python train.py --num_hidden_layers=10 --hidden_size=128 --n_experts=160 --experts_per_token=6 --d_expert=64 --d_shared_expert=64 --hidden_act="tanh_gelu" --moe_layers=[0, 1, 2, 3, 4, 5, 6, 7, 8, 9] --router_score="softmax" --normalize_top_k=false --routed_scale=5.16 --balance_loss=0.00071 --balance_bias=true --router_z_loss=0.001 --router_noise=0.05 --shared_expert_gate=true --init_std_router=0.00851 --lr_router=0.00153 --num_attention_heads=8 --num_key_value_heads=8 --head_dim=32 --vocab_size=8192 --norm="rmsnorm" --norm_place="pre" --norm_eps=1e-06 --positions="rope" --rope_theta=10000.0 --rope_fraction=1.0 --qk_norm=false --attn_scale=0.177 --tie_word_embeddings=true --parallel_block=false --init="normal" --init_std_qkv=0.0339 --init_std_o=0.00535 --init_std_up=0.0339 --init_std_down=0.00379 --init_out_by_depth=true --optimizer="muon_variant" --learning_rate=0.00867 --beta1=0.95 --weight_decay=0.032 --lr_head=0.0186 --max_grad_norm=1.0 --warmup_steps=200 --schedule="cos" --final_lr_fraction=0.1 --batch_tokens=131072 --max_seq_len=1024 --doc_mask=true --train_tokens=678900000 --max_steps=5180 --dataset="wikipedia_en"
Below are experts of layer 5 (counted from 0) of a mixture-of-experts language model. Rows are named router (the router's row for the expert), up (a neuron's input weights, with its number) and show model dimensions 0-127. Each number is 128 + 32 x the weight over its row's rms, rounded and kept within 0 to 255. Numbers have three digits each.
After each expert's rows: a language model's description of what the expert responds to. This comes from a sample of Wikipedia text that the model never trained on.

# expert 31
router:137173148155137133164133116175107106202141143143171141158120164206181171122133168126202086154178120158113173107161136141097128091142135083140128101128084132112201067118154099217093162116084125147135088112179106143169148133125101117133127102184160113112123171168158105144116094182135143164125085126078124134072147165143081160103129119095200124107112142102089142106112121124154106067147
up18:100086158133127144149137124115151051091143119174130157102077154115121179164172175096150177034101116145148060105096096150124126156134162127140092133105165164131148123148137135165134046107106105147113089114136183127147103129132156126114151138113144113107146145090193097107116000138127172147092112091172172139086113150139114134107110109108177136124163125146089185159112083116121097139139
Final pieces that end words, names and surnames, such as -er, -son, -mann, -ly, -ers, often followed by a space.

# expert 23
router:150152135126123141136178084131053111197127145153165163132131171147187149095135137115150103183133100108195119098133120138103130085117096076147130067192105124093127127118148127170116136046075135210106096121164081119170203191103094100121120103109152141126133178166188130211121112140136152130140122051131114134081127156157100143124134089132113127118122141141115190128110112116158122096097
up0:085171095128132159113128136144124107138160141118100127132169128119151099120095158165139099153073138157122182120093105111152134132128130119152154085118111094092096134110169098061136110080084062081177125134152161107170096103175100167113117072159144157142104127122167095139156086144125117170152118097158063105083158152139172189169151165184176095160039129193143122156161123142100186170063
Prepositions introducing places or dates, above all in after found or described, plus within, during, throughout, near.

# expert 54
router:144142132178117116160122101178130104198139131134173144146093171201151145120071169098175115168126101156128172118202148121109203148137138116186148089143120114139142088117171089173096136066102134152143075089151121133155137182124093109171137100146142115131172160123204101149119075208115131166115116107075084111088187143118078118131099121118182100116106138116106125101130086112167107119092
up0:113104122113201114140164071134077143145139165127104172101113187127102173167109150121121174113149134121092112115134105127096156160124069127116141166093115187120141127132123168114128122138203067141099133082112129096194038171080101145126136101093118147100148113149127054165161152132129118138122115100121173114102137097099093073120204136096057060081158104080123152108085144104117094125153
Possessive 's and determiners such as his, their, its, these or new, typically before nouns like first, own, death, father.

# expert 27
router:171133131183141153154170106144096126165114155148139132154121160156141207119124130117140051161138132107127159109127136140072141102122109070131155125114109121079192054115155112198092132121086183155163085081169121125161192148152058129128062117178138117124155158158144098135120106159136149177114092103075112126111169164152113158139109128056191136108094197117089166126109106106139105096108
up18:160119105101150156065119127144109172148091085071093142134168163159116124139119150105150145101122097104108172093122173115149134168121120178150171088134154096178210151077169087189145169137098152138126091116122143077157088150087101112114146092116113148142193142118144191126109105110124078071091145087082171135088093137196082110132103075087200174130161080129120106132133143102154123129090
Middle or final pieces of non-English names and words, often German or Asian, such as Bih-ar, Mönch-eng-ladbach, Gesch-ich-te, Teh-ran.

# expert 24
router:115194139169120157092158068135107121208130143181126123145070135168200204115158157126132107187148116186144145135158126123123146124153129044169143066156128129122136122092126069165059147127135139194134060120162128123133153163109079085118115129104189147117164162123130114161116077109205132116165132119124108131141143153175108143130088118122136078100091160132078151093096139127117138118110
up0:108148155134143093152092069149142100130136134084148176115149092164168157121091132178110101159168124141117097150158110141114106130155137058149080106115162102178112157183111064057110181082081138146173109102112181121118118138142143104114125073105174116083146075139106140046090101149177115123127082143128159127143168175088064111109119134140114171153116156116093173083113168180074107114079
Function words like of, the, for, from, among, especially of after a critic's name in reviews, as in Calum Marsh of.

# expert 32
router:169152126193155146090191075128100097151119139181164138161069109123116158088145162115141070179171134112141139156162093151076116133147085092153124150171140072102170114075137102148112131099112100153192106138141132140138118109121130086156067106142184074125151144132141094140093119133127176098121129127112072145071147146152069174184132089146189133120047194104103116144110132125154110101078
up0:169125096123074144091123123138157138168114147146129109199137096111148179123152087166138129111180137181166143112124095136149161156147143136139091120149105127101207114117183118161109139179099202095157179120118157158094129115105134064122106137179119073178146146121173136112057159126127094140143133087092156157092115144145083149152100106159211179089104188119076114183102073153151092120119
First pieces of foreign personal names in sports rosters and cast lists, e.g. Lukáš, János, Hernán, Golubev, Giannis.

# expert 4
router:162190143158158147134147100165106099158122147136175147199127141141136128140070201087184117110170114097143146161141115121120135148151116095189147068111062105102116107058157104164145169124101184158159108083106094157135133193084100108172150090132168092089152133143156142149105114163146140166193117112073167160115190143144126141130111134081138091111134138138138171122065137087129132082070
up35:112139147129159131138129115117131116125105186124112111115107124188102186147098084119132149158164136127125145136181162161165147114135046128151114156105096155097141192176103149152082163112108112177077145117075172102189162074141114173092150119091114124086148066124162062181160131171125115076197124113107186150078128134125107049141135125169115137129180163073127168152133169114127179120117
Common nouns right after the, a or his, usually followed by of or in, such as population, role, age, list.

# expert 33
router:116161176174130134166148107173135097180088157147124136185065145134171159095124171060170090128139134156143138142184137145106133126140129087154131041109119134128183057077097111140130221123095150156117126114173146127148201174111101104152141115140153113119158125133161136173106088145164107171160141110082110099094186152155082164123124115082156091112119136119144160083136143078097144103070
up0:154154160153123099141184122157127099167142159170102149182136119080126151095115193109116108113142118166123164113088181143144081118104130147105145056145129137139183147147145128161134134129133140198148117166063138157083142130050089080090102108125110095125099145124111124106141152055121186130122183062095135136088099122092144181147200172140090143089097108187196132103147110080141088139111
Nouns naming media, works and competitions, often after a proper name, such as Radio, film, album, Cup, League, Television.

# expert 48
router:208177148143134185128128114152097135137095169138162143175133135122143134132113155045160130149129112096126142151155108166108166117134084069169171081153082076111116101098126106175128165117087143173158084063152107138117145188103087058148091112125170084077159146117153125129110102175177153159176084127075113117138176141159135147117108076073138105137094154116094169108108092108122097091080
up0:079137139131094100138138118145117093106133160086155211117148107117156158071100197075118121134078076099123083116134134086129142123122103098159089136148151122109143172156177101179110106090177118098086069094097189131140064141182145129173090047101097074127081144128111110121117126164163134153153113121149121164132153141065139102119145126150133124122190115159163071153084084138116058116104
Common nouns or their first piece right after the, a or his, such as girls, league, peaceful, book, floor, university.